Weights of a small mixture-of-experts language model, trained from scratch on English Wikipedia.
Size: width 128, 29M parameters.
Below are experts of layer 8 (counted from 0) of a mixture-of-experts language model. Rows are named router (the router's row for the expert), gate (a neuron's input weights, with its number), up (a neuron's input weights, with its number) and show model dimensions 0-63. Each number is 128 + 24 x the weight over its row's rms, rounded and kept within 0 to 255.
After each expert's rows: a language model's description of what the expert responds to. This comes from a sample of Wikipedia text that the model never trained on.

# expert 50
router [ 73 117 102 157 171 109 108 120 114 156 122 131 110 143 132 128 108  96 131 148 149 106 136  84 129 167 128 105 120 136 143 153  97 152 138 114 104 123 147 133 155 138  98 144 115 138 101 155 162 134  81 160 164 127 175 117 134 110  76 118 110 106 109 130]
gate0 [133 152 143 134 143 144 126 127 101 149 129  89 100 108  99 128 151 131 161 140 118 158 178 112 138 155  97 117 165 128 109 142 108 106 134 171 137 165 119 119 128 113 116 142 102 131 126 160 107 112  80 126 153 109 134 150 124  92  94 153 169 139 162 151]
up0 [158 147 157 131 166 137 133 160 109 157 110 115 128 146 134 101 172 124  95 146 113 162 167 157 103 131 138  97 142 126  79 113 131 119 142  93 169 161 153 124 129 123 143 156 101 107 109 134 109 121 155 132 131 162 154  95 131 144 124 156  95 128 116 114]
Middle pieces of German, French or technical words and names, such as Bo-ch-um, Surve-ill-ance, enant-i-omer, plus accented letters and taxonomy labels like Kingdom:.

# expert 24
router [124 137  95 116 114 162 136 143 145 113  97 162 174 134 158 155 148 155  93 134 122 102 116 117 155 153 129 157  91 139 121 161 186 136 105 106 112 139 102 138 102 142  81  71 174 152 140 111 173 124  92  93 117 128 139 159  89 114 128 139 163 108 138 168]
gate0 [120 107  88 107  78 134 126 129 130 171 133 121 116 125 134 143  95 119  98 116 149 150 111 115 165 112 142 128 109 104 108  86 116 100 136 148 116 130 161 129  68 143 103 106 118 137 126 180 182 144 156 102 117 151 164 150 107 125  93  97 126 149 119 135]
up0 [123 110 116 163 106 148 121 130 104 134 116 138 125 107 130 156 108 157 159 122 121 125 112 118 138 170 128 116 127 139 106 172  92 191 109 166 137 102  91 180 109 147 116 107 167 162 114 118 118  97 110 136  87 116 108 127  92  74 101  92 102  66 134 110]
Pipes, spaces and line breaks in wiki tables, often empty cells, plus squad codes MF, DF, FW and Yes/No cells.

# expert 2
router [139 130 110  77 151  98 114 100 101 116 119 158 172 161 121 122 133 133 112 131 144 106 152 126 118 128  69 140 143 180 137  98 107  95 162 121  96 152  87 103 128  93 173 161 135 138 143 140 120  93 126 129 123 107  81 144 177 137 162 117 158 127 147 107]
gate0 [123 169 130 135 166 104 124 114 130 140 150 152 126 119 153 169 108 132  99  92 171 121 128 114  67 147 141 117 116  97  67 123 134 147 127 135  96 146 129 147 129 140 120 132 143 136 104 101 161 111 155 107 157 126 129 131 153 175 154 143 180 114  96 132]
up0 [125 160 127 145 185 145 124 137 111 130 143 133 124 135 126 123 144 116 116  92 162 114 119 196 107 113  92  98 111 149 102 110  96 150 121 134  74 163 149 146 116 126 152 135 174 149 109  87 134 143 138 116 106 142 119 159 139 152 159  73 100 104 105 132]
First pieces of split words after articles or possessives, often kinship or people terms, such as pro(genitor), grand(daughter), half(-sister), res, cons.

# expert 8
router [152 113 132  92 165 102 112 104 108 139 120 117  57 162 145 158 100 110 100  90 145 103 158 145 122 114 147 173 116 117 178 155  95 104 148 120 118 154 123 105 179 137 126 147 110 109 122 101 143  89 163 136 116 113 111 144 108 117 139 139 115 129 136  70]
gate0 [133 135 119 137 146 132 124 134 109 159 110 152 111 107 117 141  81  92 121 117 147 143 125 119 103 157 157 167 143 166 171 128 149 109 102 180 147 106 155 128 147 133 169 142 139 128 132 128  86 109 159 159 126 103 118 102 147 136 115 126  95 114 127  84]
up0 [123 110 150 111 129 132 123 138 139 137 101 100 119 143 189 104 108 120 125 132 118 156 102 117 211 140 179 114 131 136 107 132 174 157 109 114 127 105 121 190 117 148 148 118 129  72 148 134 126 135 138 135 105  98 129 160 105 105 151 137  81 110 101 129]
Word-initial or middle pieces of Latinate words, often followed by -ute, -ity or -istic, such as stat(ute), cult(ivation), Do-ct(rine), Inter-c(ity).

# expert 11
router [131 172  78 102 168 149 117 131 162 148 120  76 126 130  80 111 169 140 142 132 169  88 141  98  92  94 112 171  85 115  85 105 139 109 161 119 134  95 149 147 127 125 112 156 108 133 145 131 124 146 115 151 106 141 168 112 121 160 142 160  87 145  92 138]
gate0 [119 139  97 112 109 144 160 126 155 152 121 104 146 122 136 172 147 155 127 135 191 109 124 115  86 134 118 119 135 134 112 100 121 129 184 159 124 115 107 137  80 163 136 154 149  74 129 101 126  97 107 128 104  87 140 110 119 102 124 131 122 157 126 167]
up0 [168 131 143 143 141  57 101 119  93 151 124 138 125 168 144 113 107 136 135 137  99 166 148 130 178 168 146 152 118 149 130 163 115 152  95 127 129 129 168  75 152 117  82 152 148 138 137 142 126 158 123 106 173 114 103 121 107 135 134 142 157 134 126 127]
Words or word endings that end a value in infobox or taxobox fields, such as taxon names (Porif-era, Gent-ian-ales), religions (Bektash-ism), and roles like vocals.

# expert 6
router [175  79 139  96 183 131 139 112 103 131 132  89 109 151 132 141 121 126 131 170 123 143 102 120  76 145 110 124 152 143 149 115 161 163 115 111 100 103 160 119 131 150 141 149 151 122 160 117 139 130 128  79 147 128 155 166 134 148  96 101 105 162 112 133]
gate0 [122 117  86 121 133 116 120 103 144 145 151 140 111 123 116 123 172 173 139 129 160 148 131 109 106 156 105 120 106 121 108  97  83 161 116 123 118  91 141 139  84 115 108 146 107 150 128 129 105 124  94 131 104 136 114 131 137 106  92 131  97 120 104 181]
up0 [120  95 115 126 144 148 140 122 136 118  95 101 149 145 127 101  80 133 153 142 113 110 183 114 112 137 150 102  98 122 138 141 106 134 134 172 170 133 171 145 142 117 117 158 121 145 148 138 138 118 155  85 113  94 115 105 116  90 164 141 106 116 112 145]
Word pieces inside chemical names, LaTeX formulas and scientific or species names, such as tric, eth, yl, cy, mole.

# expert 9
router [108 129  92 186  96 137 109 114 107  71 148 173 105 161  87 129 174 150  98  91 111 140 167 111 142 144 134 115  73  97 149  97 165 109 145 124 162 116 125 167 133 122 117 141 103  97 137 121 101 123 104 138  79 179 121 145 120 121 131 154 119  75 168 109]
gate0 [ 91 172 130 120 103 148 104 171 129 102 136  85 145 138 152 145 132  99 105 143 145 103 126 133 118  93 112 136 191 100 147 139  73 127  66 152 147 135 104 114 122  72 107 132 113 155 107 111 108 157 118 122 151 166 113 139 129 118 120  84 106 101 116 135]
up0 [155 165 127 100 139 144 143 117 158 180 152 116 127 122 186  79 113 123 165 149 149 142 111 105 109 102 142 105 114 154  80 144 156 137  95 111 120 103 126 106 147 123 104 135 115 119  94 116 136 128 105 146 132 106 136 113 141 153 108 131  90 138 134 159]
Tokens inside or closing quoted titles and quotations, often the last word piece before a closing quote, such as "The, ing., ation.

# expert 59
router [137  98 153 123 109 158 164 137 116 125 118 131 143 135  78 166 108 129 151 120  96 133  95 113 120  94 148 103 123  94 114 129 131 104 116 129 108 105 130 109 157 131 100  99 122 137 134  91 112  89 171 105 160 155 108 138 103  83 124  91 109 131  98  93]
gate0 [170 131 154 109 115 138 137 109 143 151 150 111 176  97 177 144 143 117 136  99 142 128 114 107  93 123 136 114 116 141 110 160 121 105 164 117 125 124 121 112 120 132 157 137 152 166 140 110 153 157  84 130 147 123 114  97 142 112 128 157 150 125 150 164]
up0 [142 175 126 107 136 110 138 141 160 143 160  66  76 171 130 149 126 138 114  82  96 164 123 123  91 136 149  96 140 138 102 114 127 117 127 102 150 132 111 165 111 145 144 117 134 107 143 108 122 168 142 100 133 146 135 117 131  89 122 162 132 122 157 145]
Extra line break after a section heading or before the next heading, list or table, plus capitals beginning headings like ===F or ===A.

# expert 32
router [106 159 129  69 123 122 144 123 113 119 154  80 153 120 141 118  95 115 101 112 116 160 138 130 139 109  85 117  77 143 141 115 116 134 171 168 162 154 167 117  90 131 142 157  96 111 141 149 109  87 163 120 168 136 147 155 131 146 162 144 111 122 174  90]
gate0 [126 148 161 110 152 109 153 144 117 103  99 175 118 102 130 160 174 153 129 129 140 128 142 138 132 102 129  74 122 152 155 173 104 114 125 152 140 141 115 179 129 160 184 100 106 126 100 147 118 155 108 100 171 114 123 111 178  81 147 129  89 123 125 130]
up0 [106 150 143 141 112 118 121 152 113 102 129 151 112  96 131  95 168 117 138 154 175 126 130 176 105 130  89 109 100 122 105 137 123 115 163 129 150 119 121 106  62 135 161  85 100 129 130 104 168 123 150 143 148 168 125 113 128  98 144  73 115 133 133 118]
Articles and descriptive adjectives or -ly adverbs before a noun or adjective, such as political, social, very, highly, rad-ically, seeming-ly.

# expert 40
router [140 128 117 162 129 110 137 146 143 142 149 137 154 164 148 123 110 167  95 128  90 116 133  92 116 152 109 144 134 139 123  76  73 116  57 168 111 117 161 140 139 150 136 125 117 131 138 148 109 118  99 181 111 121 165 125  87 134  92 167  91 170 126 110]
gate0 [111 114 108 172 130 143 178  91 134 106 132 159 130 158 107 137  93 105 103 101 114 137 101 158 156 110 108 167 110 155 172 135 123 109  98 141  84 112 131 153 140 150 145 119 167 133 139 137 137 175  96 131 125 122 147 128 111 126 147 134 106 123 179 111]
up0 [133 148 122 147  81 142 125 123 167 106  93 167 138 105 105  97 139 161 130 125 133 112 131 101 113 106 139 127 128 167  90 149 107 113 131  99 126 105 147 156 121  96 104 187 143 110 100 150  98 122 153 146  51 134 109 148 154 125  81 111 143 129  68 136]
Stems of common English words awaiting suffixes like -ing, -ers, -ed, such as produc, sculpt, review, Crit, Commun, athlet.

# expert 37
router [120 147 148 132 168 127 144 111 139  89 135  91 104 132 163  97 117 154 111 106 132 119 128 134 116  64 142 114 139 119  84 105 134 127 178 110 160 162 140 111 117 176 122 136 145 150 170 129 122  98 113 149  93 129 138 123 129 117 117 119 156 156 124  96]
gate0 [144 114  81 118 114 118 132 166 100 167 184 163 178 128 139 139 137 123 105 113  92 147 128 172 134 145 109 118 133 111 152 139  90 148 127 125  80  73 150 138  89 132 162 131 134 143 145 187 127 110 139 170  96 137 142 154 111 109 124 138 124 125 109 122]
up0 [136 136 101 104 136 140 175 130 159 155 130 102 169 162 164 133 125 153  73 152 116 108 115 160 141 120 137  82  63  95 146  76 116 136 125 128 142 131  75  98 123 115 100 144 172 138 136 133 117 114 141 160 110 128 112 154 154 113 106 130 116 137 104 148]
Words inside wiki section headings after == markers, such as Early life, Etymology, Coaching staff, Series overview.

# expert 55
router [ 94 126  85 141 145 133  99 105 140 147  98 151 136 140 134 140 126 116 152 131 158 175 146 144 110 143 117 112 131 171 150 119 123 104 161 104 108 116 136 152 133 154  85 114 101 143 104 106  89 158 158 161 145 126 113 118 100 126 119  93 124 114 108 184]
gate0 [106 136 119 100 130 124 129 135 108 133 140 101  93 181 111 106 141 160  88 127 151 120 113  83  67 126  90 116 126 122 102 117  98 131  95 128 150 123 176 154 136 140 117 129 131 164 114  93 135 124  94 125 136 146 178 158  95 171  88 108 116 141 135 138]
up0 [115 119 112  93 100 144 118 151 109 120 123 103  68 141 144 160 177 119 145 154 125 129 122  87 143 170 101 117 144 145 109 102  87  87 127 143  96 195 149 141 109 153 121 154  96 185 142 104 130 115 117 129 100 133 164 166 133 139 133 142 113 137 108 155]
Middle syllables of Slavic, Central Asian and other foreign names, such as Mon-ten-egrin, Tal-ib-an, Schwar-zen-berg, Rom-el-u.

# expert 47
router [143 136 105 157 146 129  88  89 135 170 140 125 117 146 136 128  92  73 115 157 150 123 144 141 121 164 143  98  94 115 128 111 100 106 106 130 137 144 130 122 112 136 106  98 130 136 148 119  96  95 110 176  81 149 147 107  91 148  99 120 104 152 127 131]
gate0 [ 97 102 142 157 132 134 101 125 133 120 115 186 158 122 134 136 142 140  93 163 166 119 146 176 143 139  99 122 169 123 154  63 161 146  81 141 140 134  99 158  80 138 109 143 154 134 124 125 128 160  87 120 123 122 145 135 103 135 144 166 140 109 132 120]
up0 [138 116 140 120 159 147  83 129 124 150 128 112 128 102 103  89 154 144 173 129 144 155  74 114 150 184 169 105 126 167 120  93 140 118  90 110 163 162 125 118 110 113 153 135 139  96 174 118 137 151 131 153 128 140 139  98  95 125 125 137 107 119 131 110]
Word stems or inner fragments that need a suffix to finish, like us, produc, manag, bron-z-e, f-am-ine, comp-ut-e.

# expert 30
router [109 128 121 128 132 134 106 137 182 108 172 165 128 121 121 142  89 152 162 127 106  96 134 120 132 126 124  93 140  94 117 159 110 110  95 129  96 123 143 121 119 112 154 141 148  87  58 129 127 131 106 138  91 150 127 125 142 106 199 149 135 111 146 117]
gate0 [ 79 155 135 122 156 116 106  82 130 120 118 155 117  83 126 108 195 149 167 108 133 143 120 117 133 193 123  97 122 129 177 149 123 148 187 103 114 133 101 103 102 115 118 132 130 142  99 157 129 183 135 126 140 148 140 143 115 148 102 110  91 132 142  92]
up0 [113 126 168 134 136 147 140 154 126 115 121 125 102 121  80 180 144 143  96 155 111 122 108 113 168 135 140 118 102 129 113 116 132 165 121 110 152 114 123 133 140 144 152  55 170 124 148 107 116 143  97 117 139  95  82  79 139 118 149 169  84 117 131 122]
Place names, county or city names and years carrying a trailing comma, such as "County,", "London,", "2011,", plus located, situated.

# expert 17
router [122 148 101 128 132 152 110 101 142  90 148 146 111 134 163 158 134 158 124 141 123 132 145 161  99 125 107 121 141  91 129 128  89 142 103 143 126 104 126 100 129 128 163  89 173 155  84 128 122 155  97 150 134 140 141 153 102 133 154  66 160  71 126 150]
gate0 [122 165 127  92 145 168 164  95 133 138 126 148 105 112 127  91 158 106 167 133 177 150  56 132  75 131 140 137 128  98 133 159 108 156 113 121 146 104 111 146 101 142 133 110 174 166 108 134 160 124 160 126 140 119  90 134 139 126 102 132 141 118  68 146]
up0 [139 109 152 102  95 140  99 116 117 125  99  95 148 181 129 116  85 149 152 138 129 123 140 141 137  99 168 162  89 104 156 134 124 121 137 151 154 125 134 106 108 142 103 130  62 113 145 132 130 140 131 125 122 154 117 112 152 109 126 151 115 130 185 154]
Subject words that begin a clause in biographical or historical narrative, mostly pronouns and relative "who", "which" before was or had, plus group nouns like players, troops.